Below are experts of layer 4 (counted from 0) of a mixture-of-experts language model. Rows are named router (the router's row for the expert), gate (a neuron's input weights, with its number), up (a neuron's input weights, with its number) and show model dimensions 0-127. Each number is 500 + 50 x the weight over its row's rms, rounded and kept within 0 to 999. Numbers have three digits each.
Before each expert's rows: "mostly gets" lists some tokens that are sent to it at least half of the time. This comes from a sample of Wikipedia text that the model never trained on.

# expert 58
mostly gets: "p", "t", "ip", ".P", "3", "umph"
router:595481506474528446422624529499455504460392552410512504501384547479443491473531423436469532397517501465542480467610509558491408523477572482475560412502442560476493416492442472580569554564479556466499545477434463612513457575501546487473446528461611514500504443488451462470466445443588520477500516498518509495484474475487583555497488432551502519487520474568513464514586621503488470472489
gate0:439455538528583481484543474615485378515445523486533511524495516564473538458495480518512620389418469483506480552515482570523384510452621495456521545493507560565530422483459459481538533527549478402465552564485560562468483561495572569568393410462501547505544503454484496467466477385526515421521446482583413533521502451510537522505476475508432566505505509482490519490456416518487507402574
up0:480442478522553502449558469568498461521403560467480536570478532531486517482512503530572588412385469490485533580565522590495368542490593462437547486585476542511545407567499469529521555552522459456483534574485558597502465647515560545582403411446505515514540514536493541489463496452546481404573469493531478531546552470531500561494504500478430567473504489494509494448497457562528495460590

# expert 40
mostly gets: " two", " other", " more", " most", " three", " one"
router:514495555556521351489552626439462579538486518439543495516408470533445491515456451513525415466476453602460536439602462544482455488446466452513512445457370507494460487511471498562538453516433433482507580541467498519451507550512532589503517531429541538459506419419426506434487453469505485436475554552567457509507551542548533533533441427512495555544544472519508369541591542514451479434493
gate0:517464467472476532569532510501509546541561441449530490601488393456475390534496378531486462537465449482514562462470454537589419533436523561475472503418497483559520469483545484486498457440478542507541473465517552459501482482513554528520510466444475543538500414476585405520547489452539404437610522548517408473496462403608511494449541535452503543381538598433462451616511513509534551535533
up0:538408471437545432506533562530477578550483400524590479534529410460459379563423455581577413453525497464494520522525476476560532512444514483406480434504542517509496478523509521543428440502521535525497512502511552505516403468522495498554553508418471505511497451472540447480427549413495441423592548547492443494505464444592482535455503478475548512476623560466504401459551632500534503493592

# expert 49
mostly gets: "-", ");", " •", " Sir", "Scientific", " ;"
router:614459504468569459472626631501469617467438511431459548494473459467463390499513456465555553450515455502530519435500462550507546538557512584503545473513468546444467499504430575578492565541482494468461576530622537463429582457476522475530484463482580448442546483466460516456440396483537545522557471545532442490519451515475496455448509439580507553482423445544544497514599532554469490486434
gate3:398491554516424454440503535447479592567403482494547557518541456510485587331548495517522512473516509509526575540491518549377530476475509541509473505506505558414453616436444540431549483492487517508463580450538514472559499538560497585507454519541479450474468399447490479579466413493530395465549593601467542441589498500448502517492463515502523536515543530504455608522511472441484507513530
up3:415464550551429502547459542499520531532445529508467542512562499500492560331511503403491508427500508502555522545487497515415623461496501457585433533497546560437458548404460544510511517543489512491496492527508565512539570551517483619534458546564530419418437502452508492537470482456477381450498557554450567427629476534460458455511392525549483433554513473489486576546494434510531462499500

# expert 13
mostly gets: " (", "(", "(s", " [", " .", " (\""
router:553495548507543466552561524527445525509508464453378489520441540496478510482453490397564536436569423485447500433638516472565402551494545559542547491430439455488477539518485540568433486643515513463442541509446481606562468488429495449455499522447489435527456480508482534505511507435487486442459500543535522466529429433598457541538490445546486583558476397498467443543532538517459520512367
gate3:472484517516452554476586374469511571453414416588442509501469532503490474542502490542510502501561521461577516486561571528520530567458599495528521443499516489495554495521504450450477492504449450488535454556569508571539527511424456546541387536465601449568471517428413427498541535493547590537501589392446504549562506458523396474501372471569527525543598515508489407476500546517485491538448
up3:457529508490449536464575375460494591472435444543414465482479514505425492550492514536518493513532507484521526484582592512515535549465562508475548452445508491499593513530478414479456509519406434509522439557574556528528521571431464563493396544458548421589453468430428452462527534492547536506513630419489500577517519458515417493519384520516503473521582488541467427491563564552443491539404

# expert 52
mostly gets: " had", " also", " has", " been", " have", " be"
router:515452587489540461470558591539495522504474432521514569454489549497428423552573491511476454398501433577520454490476474473529507447401415442575517454490460460468422433521469485584611577548497488444421565535426537521500488512425475507556443444438448497483543476480527541496418497426583508516608502513437490445542523444477510558490565415545431475446555420555493420526514553511446546454446
gate0:544520533522513474536617482608484484516502540577493483491485464529564494448585574528433505486486425480524499439495565446567603614421517531611538423481444454471532603532391397538446440452415470434490486575481394477503536506522554537550480452501471449454501496529464520527500514517536500470586455464457445487483424535490449434559482454427540501471428411481454443478463552487463466553533
up0:576525583501514445546558475607481429522521522546479424546447444583496541485554571513482476465492486491584482447500589464498579620460531508610555413477455500450555562480461459514475465505460488462516532594467368440458525482513527566562528449518526493446510472571435553497563437558508457427585467475498471523538448515527437448573480436507491498437406421569429440560454515478450475513495

# expert 15
mostly gets: " was", " is", " became", " re", " dis", " res"
router:579450524491598497478544613481460487513369467450431523553474482518427469500545436509572547455552438558517466434562516464527522542524398575576510413535351517452493539513497481595557494577528607504443553556475534536587406479509477452489553496471432514439529433451424470493540556448514462408513517472482491535442511480497480571498568503578504490449530510515488494556521583513456543512471
gate0:508439538536566473500501533460365465520465497394490502627430487507514545445389464481511538548562542447489534505617577512561467530448493522538553518592475471542563454412576593558523446461539450553523500528491566540495512502509484576449474497512468416440517475452448483551497568534483552485492556472541445461496460527586412565569570423570544502457455505479456533522570492497623484472466
up0:485477522511626425498522542518415484570434442448503477542432433536528552524500486524551552534646602474491494495562536516573490496495463574510601510499458549492536533457456493484537448482556428534418502465513578498535500567514503519411483539552435449504516475486337499570530507510471581496495558508591464447511467545511473551479505460558537400492446459431424517545565512464620485460444

# expert 53
mostly gets: " with", " by", " for", " against", " as", " after"
router:552501495449527470498616527475476543476434470442520543531496514511382463600434460529518509499482432508600533411455449571426469476523464585571470409504447524507434495427429526583552504476568486560441571480510501580486493515434438536401440556368563438415544455502480516449507491486476459497547526500480506401517598461519493521545502471534501540521488530564527451552534537572417572478458
gate0:589449570486503509555439394426521497452482435456470504467455442517326412537611524460469468526626462498522527535480462558467497448498445504535501495498428493496513446509445531606507598457557495564476599536471510509497560453489434434514492443480546493442525452460572516491543536518513519437516516573491508414481504510486486482553534414522542541512459460576616513568536422499499603533474
up0:564492592484515506534507424453539523458524437467468536485456456481368394538501506497439553505604541502517517507490476575421501527456438507570511473417433451479526547447394568555530594455535500563453632581425481433483525473468397424492550451480514489468523457495561528480559551503500517418552550576497536457512513532460525488593468492546501488520458460583610520548552458509506576547481

# expert 41
mostly gets: ".\n\n", ")\n", "\n", ".\n", "==\n", "\n\n"
router:571479457528515479454490509504500609482490564445379571460512457463487423525474458448541561480553467496506503525583514570518476453464462486526448451438388578544533549516436447540532497512383509516517577575422490519493580489464507508517437522366511541486609477461545577454492492470531471523546486585425504482423578499451492593498497487582393488449503452494424405508525508464469513480411
gate3:482649552498451477622496485502441584545510518527485428524487461499485474464541433497477561503482428469594453433513375368485505477562524507488457506457439530525455482524466492509473407559471399478476470459529487561419609471515471417440418501461456462603430545475497526517459435456431469527448548432493435561505524521499476484483520417482550515435523540561458500508483584468471489500404
up3:471575523517454467606523451518408576565495549534503449488475466549488448486491487477457585529498508487564538480447480357459493523502525504498446465447448536577452489516471426522425415516517534528530516510558533509436592465503447401466493515444469440582431546509524509514449434422486452481480609537526403559501485550517505485420474418532530440478524567603484443548467588467493544428368

# expert 56
mostly gets: " working", " To", " to", " studied", " serving", " served"
router:527477502602607486486536544500441512468359523432440568551445458469480513435504468531540490441500424550513498387522458622525468494443427533565498453516499521405441517463499467546539516538534450507551560523391536495545574437503489495520455411447595463454636506465523579490502477413562419509558485543470455432521527458472519448460498502554465563540488498598460431500504518485439514510483
gate0:493474438563545591454475464565460499505494359469483487605410534491453466507486494562479559433432470544526473397462468567497541514444501517501445502433471448461448545566546523467591520544557505514525531549572458554453474392468402460523436492486514522602569631485545556478540486523496469565463518442448518472494499486539535584438458544434451566414400509498497503505562427461469491533456
up0:473432486562596559470515466585505520546399409538446553499440542501445504498492508552485537481487512548507432397469456547474593560419521552515456464459456470468489538503524551455611541513569507528512468548531462499506477344495369499504447538470575546633587604523484542439525431511502464555423539495451489476440518517538548532440447451472458537467404496466511499502569485458487525506468

# expert 29
mostly gets: " century", "°E", " centuries", " Angeles", "–present", "-century"
router:576511499514476415473523534499468535447353533406472513445461465514322481391496465477497492388481427588475458462509517529434518511502461518507535487469424519485508589471484501586452458505458519525450596575516530583473509532477513485476444422464540463437454461427500500451520430535557467473549561573468564431489533477491486480572507493505493581493492360527492477544503526488473439494394
gate0:599500501518539507540501539490507513488519548442599500523573382436567472480380553441499475455482552459537534422413495579522520489508403528545504521520469529467468511522574465487463557511527569457565647455460579544436591569427426464514509395487463509464498553575464395477494533461567498483529513503481487457541547507478531430489465450509477444477523511472457517464424568491558593535395
up0:552472505545495405496466505508505480463527496473556519481490465451531458466368545471521448445486521452537556380378481564544492495454445464491514553546505530466513480590540450489471513471517561459471648510478583463486607587462427465546474397452499508473444563518529406471504482408510428491518469503449474480562570504434508486523521493479469489423522503421488430463481602476534430571375

# expert 33
mostly gets: ":", "):", ".:", " Genus", " include", " including"
router:559540495574529444455596547485484500479472461413512523478401526598454457535449459528490517458523420548575516459534468551450476385487539514562619415556485609447451554536527462567471506465529496501480491524487448520472557562465517428480518491491550504517535475485493547481511409429597420557492477472521501427511420481502483520523455442682588497539413496547507477542523548471434480480428
gate3:517589477408448459454500518464533555550499472478598462482510439449527583562547448565516525493566544505438495508476489468431477454440544441494427516436520556456514499572478583564485527478441456445479500536439488550462451538482537569601490488494481370466473453526553553569409455497660489443470604482560490436627567505451544570474467508524477558551503521511434528518539542539456463539535
up3:517569466514421500508474496474522544560535379440543477441541484479464561584592444554507471483571534486445488474479544467480518476390538419539413475453519552422470449513471563485480616476476495461482548447451543545465493482463541589623467458483506410489485444500521535589424466560587543445485583515499515463594530472487526608427433499456464551519458434497409579466516422519497514510506

# expert 55
mostly gets: "°", " Total", " Location", " %", " Born", "′"
router:565543576600535443444554580515430559478489444401552587462513482473438467520459420517524481476504351532581566489474466521483439442437481485515520450598471478524516463496451491490476581504495499500488542610476514585486517443441505556461503401433501568484519390471514480433506446384506463506439470574573539433454449486468526499453470454601590490488463450557484447486490529501460535464496
gate0:434505550540420477493535524499512552463604575556455591532558530493515505489615614529539430477562557466458479453516450491535557459485474498523510614529488455523511470433508454590470453500547521440505563453512482551547539490412522519490446454586507447522453427469486473566577518496537569556440585505534483523415506576484509504572424560493492534538463351551558521395494557467485413486484
up0:398494525521390429554550538561518534463594548538533570529546475550487552516544563511520485463559590419481474436512400546534550481553487456569537568523506474502540443396469463573499436520487533497525521469519503527562461484449465532476515476578458466550491400464467466563535511552535524532496617484589460479437503514512525505522440552427486566545503389536539555388538547470507355541485

# expert 30
mostly gets: "back", " base", "town", " center", " Additionally", "tern"
router:583519510556526494422572545465405558434421468399486553490428552510457487461497409498494468418477460529517508427616417509539461486452458534534577367517463485528466504491498529534540536532493506493472547533472548567471523496424459472489409501438570483444537424391496524474469462389495466462491547549493516423496500453512503481480547479614497533453510448556464445524591559489416519417411
gate0:549464463483482444535500529570501555421582496466469482500510511569373490468498502425455479423461521420554587447519455498476546479450491510471580532499625511499532480485413476442510511520509469548537533522461515544417502481545572592570498447482466536489519466476517477502499571442475479497396523486491545566455583437530467443464480533673494470393556420496518453440497536600598589489502
up0:595417434476496469503462477560487541480609567514502485517494485638451525514492501424488493416498445457525591479490512508509511422523528505510621460480607488518503481480422490395533442529521530531517553535433478488434500547555614545563507432468437552488486490508490437494474555388441484476434479481481541507488588477524462482520444508647490470416549490475472486458431479558578595428510

# expert 47
mostly gets: "\".", " −", ".\"", "\",", "}", "\""
router:589481507586520475442621497523414551385461486505523504530468477508442458501519461557549485440547458524515504456494476523513426461429484458534562389499481559479532570461437470516537613572516565493429527559401531569474499500461516551510426526421541419477513420464482536472559410427537521454462505575465504437467554473534504505462590498533534544469478489552520501622528553461402546474405
gate3:518516521551479542510600517490544427516565574558402570536579480460464436487564492508468494427515452553454434542524443492586404537525478499557600462486474463526549447460496517472531569560594538636454582528415502576532415441430485463496500509555514459462509450486563493439489433490446504546450491564480418528504506519511427480534549512524523505562477586533546503600490538494447635525465
up3:535513531541472560496601501502566432528534567547367545503582480493444412485560524523507489460516449563481464550553426490592386525510467506579600457517489458509546427444475499503505574595564534560449563554435441558534386419450452432535469514530544464456474427506538479435477473476451466515434470587466456514510520526513413507506536501510523500509437554520537488561489560533460615513429

# expert 39
mostly gets: " c", " Ar", " sub", " sc", " ex", " trans"
router:558525492533498464566556498455405561445390464479483549496473504530464399591485433527556480484499494518491488434562506551540502433461540496529481481554453536529561509576559475579444456647464527380502545489482506672525499502478469473526571435467515553443572424475529548510511443527516432469542502548535480453514532532503472530456443470534485524507474479543512432422499637526432598436493
gate0:484541448549506441554579476389439559506480521535478521557507516483522458489580474585525463481500452450535515488544468448511444451512492515520482421529520473451578514603528516506476484545430583480459505495563453588554577607503388459581531449578511496420505401521523544606378542508577443462580390542517440550499538557571462466428549476489552467477539491553510538547527502512461504435474
up0:449468443520488482504534530457503661510518511500506540577471492487485478518546395519562470457527516494580456460472525511462455479458505585549489445563502474516548473678512490478470472493421594499450487449552446588532517616459410436540526484557554490468537453563544581588430435549523540524633383514581452582526493547467470531462532518522484465539476540499523482511479536519476550483475

# expert 23
mostly gets: "He", "ner", "ö", " we", " she", "ier"
router:558522542562534442480521541541432474502520475463457508489486500530404503491495389561478532447512540479515515483524474578553527461540508539564524497471469572507384525484449428528397544578511446477452500567488533514483498479385487488538475413510555458487552461413546587500523425357498542520577478540470505525447601479547486449527522464521435592507411496581447431438557575447423518484396
gate0:595490478544516516459541572509537520499528566567506563447406491541549524511386466458477472362559629442511638593575475553468465544498481482505492538542540529474519474537540435580446498467496531465448438445567427532458552476507570540446516463472521415491488412519470532499472446432489468518553530506475482480508514503549550514501550487531453454404527583526602537550596451537443482457431
up0:546505560472545527451634506503520527444536505499486585505423474513579508582399430480549525349522614429516530523549415543542538552483511469461513580493531539547514485557474472582397537449445450449508499408505468444518544496451519493491447446490415376530552490420481496513499398451456467563546532447531481541452577500498565511527580543442486499503538472536549492472543510513426507525443